python train.py --d_model=96 --experts_per_token=2 --d_expert=32 --d_shared_expert=64
Below are experts of layer 9 (counted from 0) of a mixture-of-experts language model. Rows are named router (the router's row for the expert), gate (a neuron's input weights, with its number), up (a neuron's input weights, with its number), down (a neuron's output weights, with its number) and show model dimensions 0-95. Each number is 128 + 24 x the weight over its row's rms, rounded and kept within 0 to 255. Numbers have three digits each.
Before each expert's rows: a language model's description of what the expert responds to. This comes from a sample of Wikipedia text that the model never trained on.

# expert 24
Description: Capital initials of foreign names. First capital letter or syllable of East Asian and other foreign names, such as F in Feng, Ch in Chan, W in Wai.
router:099111157127093133167155145118117160127156135136125107119136133135160154134122122164104094134105162138085137102150111114134124131138104110109125132153155115115155115140132153161135110159108099090098123061136179101091201166116112110162111121114126152131142102154145144146181153117116117113
gate0:139097114140070159153131131168096138101117125126096110124156111117152132114137144131132100142094111111111170116116140115088159120130099063141157146170130106175179115140137132104150127163125123138134127122115173134100157124117112145184100131117096147150170095143109120119157144107152096125
up0:168092165122096159148094127091141154142109136163119113116155127122128103131118182149097133143114116098109096149178135119083158109132124085140148149128110126137114141104163151159119126156105136088090132145164148115141163121106111104160123133108098119119144069160108085126140159113107136141
down0:142122115103135172119133128134137152170033109164130144151154153124098105136136124112146128155165146118151124140121116112129139113142133120141118111103102127147115168078116096145081168146138122119101130129104197148142107135152099126132112099107154150147110136113076095149124150127147156112
gate1:111129118101115147173093134138120127121121110135113111132161106162109115123175154172129157121133140151126138135145108132121154144170069149137100106112162103123119145190108122189094134151083116131104118086120119109139141105128145146117120155133103134089103134126086109157155135166104115081
up1:098118108117117084172116112105100163117129119112127132093149143173085123165140129136063137156145142094127131124180096136158114123140098091129126132136117071152124146109130138124105134136106125123120172100089128158106132141109151081113114132141128138128118125185126107152177144162142116101
down1:130142121125116111159070150140145179119134105174121138167108108128118097102108149143113143119147094114101142135165121131083147145146115174117116123146129153116076114112129105160075118124165093132127131143105105125090140078129105157098137165097159153163119124085118131106147115121115102114
gate2:101160078080117186127150093133125142155170130135118152111102149175103131140115119158132132134166130150122154138154155129115106097147144109133173157169108110137097107140167115129119102109091095167105142109085133161131161091166096132132137129132136115149113128162157151142119116142145106138
up2:133097124178114106128168137120186120145135102071184127095119104083107121113114110088134121122147154129099158101141151135157148105090129166133110104147110134128129132108132123118129142103145129128134097114143163116132101099110133124088117140120091073166113127099136095130122129085148134077
down2:121138085157125109128150080139156090113160100134112176105109121066092124122124126114100199129098091133116116106136089160154137125156127149146165154110104136134143134138171151150128166137108139111146129126141145112063119154117125118136105135139137109115145136104110086141120153126091123152
gate3:100115138094161133176173131131160148146128192120138145144152135136189111098141149127170156128118144154095139116135131137130120177151140127168129120116144076101140126124110101120105120126103135098136126087105146132107140139126097152148129115093129136117096120165084125108178152115179145136
up3:165149136115155160113121081118135102099181168147130180119144110094110126115102140129157112101144136134152102140109137082163113137149104105102124114170094138156137163115137132127177142155134159137122118156095096132171138128149134170101107083130105138142154157092111156125102123152139120130
down3:122084115128164135161085144142154119114147174130091114148111136126150134103132105129125131101094120125128165106085134128124168086123125078146129117169139154146091144120103087136135137105148072148121092157142138117172172158129112120133118128168089100143102151143115123086157116128107100126
gate4:124120145189123132123156155120126161123131110141097103086164111125130143112096123155093120127091117085134128117145153111091179099111104112117129100142134138116158176123104113142145102133122129132104145099123150130115196152150149120184099177116118184140141112117134146114097154134125108105
up4:169093135114149131127162152089157116120089095105117152133141127120130107154126149073133129161118168139119129127094111127132162123119144091146154132167154184127107061138139136118125138098115123119125137142098116148151164099082132176121131137107126118121105123173150139160142190122130118114
down4:120107118117158103146163098117170151157122101192111142111143129147138115074106096111107143117121143124129112156136117110165113115149133123157097093131136096130093144153110106118108092121127100103106145138154175167109121131104156106121132080120132090138090132189147097160104154108134112121
gate5:112123153105069112190130176123125145139142143118159128133147147124130147175149120098113085168148136147069125100099135088076149082122128105135149082138150105088122129159127148124156147135100091139130103120160122125138166156103118142152141128136100131109119120146111105137144118116127147100
up5:102124138100137165140082163129121105150157164116129158140130120134147126108158127132107116134170128124100121149119114124138167105124095062125158136090118124115134140129112128148106143176121126050167136138161135072149166172109141098124138137130117128117122095127099106142160147086150110125
down5:150124148163138121084136172138150139113165115108144152138140131144128111163110087137135129098153107121127129121151103099129122145122172141202086063137137146142129141098109153113103153122129153109165109118100159164153097103149137163108123103102137097140134112142079114096120130130124135080
gate6:125150125151112147144153136119111167137122121103104110173135134090137160186135146143139113129119140097131116113168084140151121159104115125126074130117105174136151147155103167135149090144126137088123115126124140132081162115135143138137147117117165129145156100100079122176190153131113113105
up6:124151156186076144124151107092117137103124141112152139139146124085111193145092120142131121153112141171136146158157109095141135119110120116125141136132067123129131142126134125145147092143099167142115097120124140132099121105105150190124164113127159110108115112143115117136141152188156106157
down6:169129095069127126147140156159118152107102145161150122106107126118179128143134081120155108152147138134126149095128141123072083162139107089106142131139165118175122138080117147100147142115154127150121126138100133154166097148150129106123142121117090147153117115149120167140113087128110108161
gate7:141117147152130128132140140175116108114127110172059104119107107100117127101128107143122135128119157107103122165100126153157140136168129109097083112148095106115117104149138127110158136142078141124099123107113110110145186112106133088114136147082150154150128117170092095109111125133134101180
up7:144127159119098128102128136133133094140144105132120102100133138120181141111111111145098082149124143114144124148100106163134143104113126169107104117105117159148149116121103162125120142142116156125117125054116152104136179103126162089092074124088136144144150138157083120132106161087102105114
down7:143121133151107088116096098145093129133174118133097107113120135166124118151118124157148121147150145114126123163137120125068136065119135107155111155154135166080120141131108125115112163116159205163138114130167151126154129085139110142119110149176154137121142169145125107121133134158141150123
gate8:121124112088145140130105147102132146122136126130082163089148115146159114089132153123109075113128164104100120147138111127115124123170132109150192108173117106126124107132144124159145116148134129148120128089123148135146215097084102136124091156111152123111147149125141133137157138101100102100
up8:116091105114144149102124099137149124147106143111123147142163133140126175132094118155116125104128108132149185159150110132194112122109155128159128109206135096156108140158140119118147142129109105151116127113142149145164177085141095147125116108123132095147124080157120135079157136143113136124
down8:137152161121141094091160154108118156080136148142113106142144110130097148087084138093126116134125118107121084153149132091127123123098142116157160121084100122130133099135123151123093105197142158154135162130147082152130154130116123102115112159125116112131171153133141113100083102100142095121
gate9:102108133095146173135170151111077149143126126113149126131156145168143125106123102144132066158104115146123094084108167109159143159113138126153112114151119062108125127148140121173155148142143162137133109100129120119103123180109085104151106100146115157120112146122122127111131124125148143174
up9:120138130106136140171156140151098121148103120097173152143144104169138144082151091173130105140078131170138141117122106097139158147100139138168093118187105090118137104149131101180129134127159107120118159113118139149114175143131106142120118109170137112153114154131156101141150122103139151134
down9:141117135143120081155135119143125126098078124092120174104112113126101136122110121179147092136141119140116103138161126090172133124106129140139163114122113149138132202100127136150122150135120118121128112104113157139156168138145157186100136088099131124154119099150148144162120091154097158164
gate10:082117181097122113154139136125103188119108158101085105125197138159121144113149146148148118092187135141125167121134097127120163148108149100130106122123157072112164134133133105168141125142094112121105123127102151120119148157120132118136132102131154109137100121165134103111144169133138139133
up10:120155123108131097143096087083134104143134123117122134126124119153119119112096134142127115118090163169135138171165097199162129148100150166114112129079112105097128143133111102133129145140089122137094158096154150112141133123106080119164145131153111096110153151149127129148157146106138182146
down10:130084126108085118168124121108148137153069168176112080163152148146142126137129133155130109086126119154090119119080125143070142134113137136144140165122142113121120095106113159135097107170136124133159099131125140127084081132147147156141152140097081125104129112137113111139147133108125129098
gate11:127095121144078180146156113106118122122185126153153101134133112119094142109136121116140164153134130131103126122164120128125108109123144134126137157166111108141155135117110170123150121134083140103078118080127181107087103112107154163182116138109143096143135135101120133145123088126176092133
up11:169098101121122113129162095101128141152150141124106136114170096156172137111141097130121150136141135129140127166161153119113094123121141106120155106061131141138118129125052135129163120134156168123112107111152107133157184124124150141131099109169107118133183132142137141125101096134139159099
down11:127127154116126167082107151150118187115112076148124092117149102142161143111116124117122114122109110134122133117137098083115115148138134128123109126144088152067125125137168108084086119135146121080106175096086136132112134098120143110117161150140149104150089142113158118179114144131144107136
gate12:129139127107106163146118160170126155122141160147101113107113134136169142106130105135094106111152112131097081166178144106137125126145156089141174114142093122102137103115133146124197154133124149161126149135137198158133113145145149161120136100130108142169159138101108105102100134135109111140
up12:142081136145102125122117149118131097129135071117185138095148151177075138148145136133120159145108156147158146148110148124124096145165119120084119162074148130160109135145128122087079105093128110153125130157154127066139130123145136137136117120140147123106080131146149097125112111140135141131
down12:144111121136136121141155108112155132102096128092151089089131131129136167086135175124161141124118121110122123103144131094083113151122122126131107159104192118069143115145127131116125143111098188132169119091149128114159146136138089139109129137099129111104162133134137113112092140102079123178
gate13:104098109139116111149120102099153149167129136167150082136137157175126149135094118182123160149102129131139094077127164093118098104124081110126150134119137142135157107142139159131178090133141126133128124151155110088120125134135134143146141133100108197141124104134146090131127120090162119150
up13:132121153131113138114168144109135151137125078101100090143170110078144142142197122084132103125130177116125170151140140139103141137137123120095133153143177097148127117092154130149120140127165171153127084112115159120130089117144110136152113127153114126153154126094152122116118141136154097170
down13:153154167105114137148139119130134143144128123133149149113143118094132115167135096099118078072134125141166152096141162098151108121142134114115158165085105119116108110044109117149114153159106125125141134124151096090129113120114082132133127146134128160172137157134131113099156171127111130090
gate14:090141180145122128089117165155147133118160128107154131123175153115184136107136128127122085145119140126078116108126112168144175120108106146110137097127153087125174139128112147112140151119140136132125107085096152148092154155134133110166086099163103089130153159111129145134155157128129141124
up14:114125123140131116115125140115134142112159105130142102088178096104169158111133145115078082174123103134101111084103140137114154093145104139115163141095124099110124141134114111119131183121149137105142126128104149159083130181133112108177130094124143136152135133119127168133193131144147141148
down14:130148137142114139148146112207092120157078137127156161099145133134153100102174121148114131137127165139131104129104128154177148096130121094136111086098147112165135126152141108166109109122108141140103110119116098152146117111097095107112136114104154089104139139125128087142149139087162160146
gate15:120083062148096144169143125080148156155116129173112129102130143136164170112125067117143119157123134169135148109157122146116123099142127141133148132133134144134159086116144170086155120141108123131137126123151178128132183123153165129147142127136129132167134114167133130163114157149129135109
up15:109146105120129115121128159139085121046105124127104128171112109114139090163162156134090120127148113119126162128168140130167151154147117118171146091162102115112120128152109110120119098118163145131128135144117116136156098147144109117166177110104148170136098143153105118072128110158124135119
down15:110145121126090125138115099106120142110087106110120140140156143123143118137130082114115074156091175148081132096111117121127124116133165119154090132117124133126104154146100086128100126131127130126137129123180111093101169147159056123157147105104165143154106130161125130107134093140101087143
gate16:102111061139131108155121118092165159090142143145155129133109126119124149123119132152107103177148136146116109130137087131143175165145145146123099138137133159132153137118122127143088157118146131126120133089123141120091128154124105142114098157155138176121094140154101161157215114128134132096
up16:151167096119123118127128103129192091153138146125141140124120167141139172139111151118127139095108094139118103100147135102154101145155149145127104114156126143110125152107109156124100104150108127061111091120136111089117134187147140126154121140163124159115140148101142097168134125079116156086
down16:134137151134165137111124153179160107151112117170148108163137128075187116122152141144109163130129151140157121151109083146130102151139114111103113061126129113161126115076160136148114098128140170099162126151123134109134125119166133120133133100145096133133157106124136134130137111090177132093
gate17:078133132115127079170172122146071166119102136091107124096144130143140115087161125150073110137097180132101121107103133139134124105115105105126130162139173147105151141144134136141122124117086131116119112083122161105106139155125122114161108125104138139118087110132168152100136147111111151099
up17:088097139144157092156164132139101139130102125112131145067155143168162144096121174149109109129119141145146170118141140155095105144112096125129149170132137100139141095136119123155114110152114143101130151081129163136138147175105125108142098133111151167142082120101167115112128157144149099097
down17:142171122125193124068135147162165144122142114154147159180135099111092149126147090130100105129125120124115108144101153156126166148100136126119117121131124128108140163144101138135116136087122137085153105127124092130085121135188180113164143142111160139105139149107103155120123135103150133135
gate18:156072131124101116168124139113133128127148132129101138089126148158169155150165177156150122112091116162118130087138113102110110112115121112133103115157122112151116106163121139142133182128081112104128140098117137144142169129125129113153137147095134110098160090186097130160141178103130132106
up18:143102154106097096155102135099126143138114125069136191134146142119125169133135177161135138096155113193136145107113145109134131150093122105119133105124105138143099144131132108098117125129166093129097126159150123142115189123120098122117084144148127117135183145152090137123153136112148101117
down18:186129107127146117101167130138127136115096154161117142122137135100141114090153132104109108125105108124114154135125090144128158109138133185149130142147104171108150167102101120135127096113148132066126177093121129160137106106130185170104116071104152121124125125144114112143125165111134153140
gate19:114099107114130077159131110095107118093135128130140142125126155193156127126114151138180136116125117085120137106155123089132088127168154155108126101112146133132163123150121106181131120108121138109118167157118108123124164139103125132105129166110160173121122163131118154161124160085142078105
up19:149121107126116152125155101105127132113119155159105097124125149126124081132103124105142138087154139150124129168141124144155103138189141114122151123171081126124124127059137114102161179106167135150078101110130158138141135111152134164102093173132111134103096113102104091154133119133137136136
down19:125116157157174158143140116175158196144162102125100137115129159131140131130136133118157123124145096069135133062095111149126127116091130132172103131142166144102098155138109118117117149118097156111141118176098149124133117145095091110118102122154139128125143139104156121093089116141147113139
gate20:118121133143140157194149118129109166108182155176127168125172109136130137144140159135143115139144144155109119116136153152108118120142057083120140088202145129161123170138112151167136116111101118131119123103110137129132151119080143147119134118153140146126133130174163126131126135128145118132
up20:117165107129106144112115164131142114169112118122112131192150175125136184065152179122152116129140099161117146117121157119107132129132147110091123114088151126100148169141157086147126135099142131094104126080137154166166163087110126139133132120132127136129096110149147132145122141123103119130
down20:111125142101110095147082095089155112126061139142092140140116159137153122129118144106112118110127118101148129138095145151067115138137124108106114117146109107131074112167135160099121087127107112144136155079159158112118150138144118161123118153132123140107174156094093105120113088136121099117
gate21:151151131109117125166122107128130159136121132117141121095097121154178143117115123143133122139108193132128143112116111122144107171145091108123104145113140152119148134133116125121135075133085077102086166126185148135082161093130129159142101122122159124136092113093148130153153120098150124183
up21:137135106173130090105077129134124116110123113123137124104109119112081149095105161124104136101103131144104143160128088168146143154156093137138165131136146117174110154103120111145123147125150119148148124130089164137110087173148113133124126129095069106092102151110132130087098159152124124082
down21:170172148132142108106133111155131080083125158117104103134070145165132114132139131133100185108125108157128120153141142122172126142147121097088138162101084094123139124152120097134125153162122170172134162135130137116129140103120163162119107109131145114163171110135142136123103161095134115124
gate22:129149082122108160130127142115111173146120184164139127114158076154125131122110084114095151130136168121116092133121117107111081116162117097131137115179173122118182110139115121106142168168101097113119127083142106129156148107099126178122136135152124126113128099126128164108140127118144141122
up22:164120131139139085124129107109124104160146089109106116138116156145136107132108138152155139114111132117135141067132138147139136146059154140114131111101050141126081103099125109161101166121128170083158139153161127134143132127113122121141144138123120103124128100187135091146143095126106117148
down22:136121100084102109117149137120122132079099134089109090147156142092121107177161131078122103089121133139126160101133126158090147096122125131116113058143123147135158143128095124128162119119102134136124130135120113136140126172122181143129090107144123142146130139147159146121150100200122113140
gate23:115110137113094111137139098127084139151121145165100100132142144183162134143135126155120154099115170138145088105107115132117151112102144104120111127129128147154137066090122108151126108169108162082116131093142137059144152099136157119147129109115133092169137122159141142152159131096125118104
up23:091120112125131127148144130111127125085131105108146154114103126115156158100112109097135111162079110129099126125124150157151116099116134083120161140084107117140109155134133104126188126117157140125131115150115076169108114100163112110173128161125146130115081144093089082091141105110151095136
down23:127129125119190099135133124114151139120109114110132096132081192117136144157082144140111097106090157158181154153114096147131142107152160079119133186171137138159120137152163125158122155145146138090108149135103114077113097127134146149141136110119123134124109127110133091123120139114145137120
gate24:139145110127109150151113116138139159132115146139111122067173144142144131102126155158161142126133151142105155131153154126099144098134080086111167117139120116151126118139147150137153126175104099093080122154115144116135166150138098096117096159126105183136110102158098136133127184092124135158
up24:127186111150114119124107135147139179159085107115126156097124088149135133136091157099104082108128142107098173113102112153108100144144117144144138144158169166067112117145089117170133133131117144096120105141104133101109137166131111133138117150104116089111130144135171157112116131096148127113
down24:144114106104148117142129123196138145130093131138161104087126113129123146160131177111110110137138093127131118162156161130125070120118131148169140098121127154097118177118151162117108131138121148157130114123088144156076155159139097163149163144159112153164113135144128137107147181115116128142
gate25:107116112084121126144156110132137150184119163146102128088149094096142113130129159121106152112122114082121171109131088092153157135123146100157106100183121103118115118107123144180129116147148169155119154114137133159140154114141119130098113103101139153124172140142124138173127169143137148086
up25:118153107111129111144118140112136156156137116120126146114174157131131122132131121174079123113126163132098118113133125137148130108109165156184103147142171160100079163090140152162165132137119125121150150143116070128151142146127101138094165118143170129154126116190165106093125140129130157132
down25:092138116097103140091115126178137129120085115137112143104115140124148153142088143134137148145135090158089130094141141113121127098152113092100136125119105081103139106124135127151160149126108112154125115091180111142156136089103121117138099113106155157076099155087134106138096098099098143173
gate26:076171111128150114130147171095087122110112101099154109136152149142133140109088128142115084140098165144094127106085165115120136144139118158100102137120120116114138118173134114182119185093121141127103128143132158115099122160112114099169115110137109107116129120128110140110188154126159144135
up26:147088155135121126109108111138154143164144100150098116137131087102125132136122143141131161062197113086136136149113135103103119114146134107139160172130138144115133129112140122087135086141136084111125144119076108150121095102172133114131108163121148108150133134118190126139093103128093123109
down26:189119168131094128096120098143141103137132129132131152120094092130121100166140073142086147140097110111109117120149128141125110125137102132147204106142122151158161118137103144146150106137123140085117108134147146120147146119143172163125101112086125130168137142125129130133116112100143124054
gate27:121122139138134131135113099155108142145120166157112135139114154153138096088151121096112118126137139180122123106146107130126104108128089108088160097173127180157103088115132158173107120142153137131106107105136158130117150131159155103118143128090118101117133104173168154182122185153133137114
up27:117125114152143113102130146120108120127108145135150114089137118133127110162127149106104109161102171123126150116117145120118137124156125132141087173106128117147112130135158116101152128111128188140160141145143119143095107137146117144176087137118095162132140143121080050124086107139047128110
down27:142097095105145104109116166221138095132095099142122127111124144133127116095155127179134101127136115082106139105119147122094125121105113147117127084158143129089125142090140131121110109149079114130118125124123114135130124115074129153173102110156136088104134086130140118126140152144132104095
gate28:107109120145066151161143118156122153118121140175176130137128121129121159090132142120120095140110157171066102110097095131128133117095104120125124138131128140065172120111125109157111100129117121098134119140131161111148150153184115103164163095110114133121115142171134123138163126107154140131
up28:149138177115112122129158161121153141167116125125153127118123178134172161108180072136153122119106057180106147120129106093140102123111179141106147130155152173128116111142140134129114126083128124114131142109132146112144131125142127110130121104123122151091137166144147111153102107129102177123
down28:114145098147058164152115111101120132136132110134159127132159142109077130080120103123131169166136125082143145122118169148161158130140158102112140125156088100132121143116128156123158149128151138090122113119144135176094142148081128109106110138105132147144107121099132134084125099109127075145
gate29:130091188163108179133149091170133154171119127150167122142093113147179119143104135169144118144121143153081088112130134144130134095121115111100150115133097119128121101158152146146120145112089122098142147147128149121127165108148127122153126124123095091120150106136139145168119119080138085147
up29:094168132118170160169138117123148147176129134131136149161165146100141119117117147116130123116163111114081160126115139141140110129119121115144136151152118087115143156132082124128143150140106134111100139125136109061124140116134090179147085165163125158094130111091109096150085159115152150113
down29:123111096127089101173120089126121122121114099104093096115123147121142156109147144132164118115099117114140189125175117113097126118153168092154153154124135144135141110120121130141181099127109131135114166164162083084114089106138086078172136121117106140121126152107140123151137144136134136158
gate30:087131119120127139163147112110142117174148142132150161144140128127098116092109145123122138146136155108086132096148137118108106108158113096083158113137133138135143131106114163112099092103089139101078147102126125117151160196120131103143132159143142127189151155110140127104188128122106143094
up30:168171137127114148093096111124091161135125175117114103092079132125136104124164131125131135110125119115102169129104112151148128110164126105130138151073112172122113129149139162142140122107141131091109167128095063116127118079160118155119138159137120114145096093141116081155148135117115114110
down30:113113127121159160148139179130094121149168150139153168096127112137137113136165129149119102115109136135127093154119129089202189124145131110159135163108138117133100128123110132176104095120097158141115152130159115138132149132120102128130135169191116116092108091141100139140134114128099108146
gate31:087136148123118063155170135141079161119135145097107148119135132162139145134109162123093108142173114131095121104096145144103210100121117089111143107088156130114135100128128129150137145175115139099106156114116150110132130159149092135122109105129128143108157109139152133129165116143149147130
up31:134146143151175152126135118134114145150130134125172138128064090128101112119136112076192157140120154191127131113111095127145120127144143137119138145107065131140146119125145137096153132140110151136121140161146088091173177150154142134140152125136123133129164115128163127076116122135149141115
down31:130130147143123116108114119158163126093144134102116108086115166082084145102136139129097108065207141128143137151120101118100156121168130105116157131106131082122152123111126107165117125140114081132113132127101128137123091132093152153113107113103168150159128150121132151136154159139093109111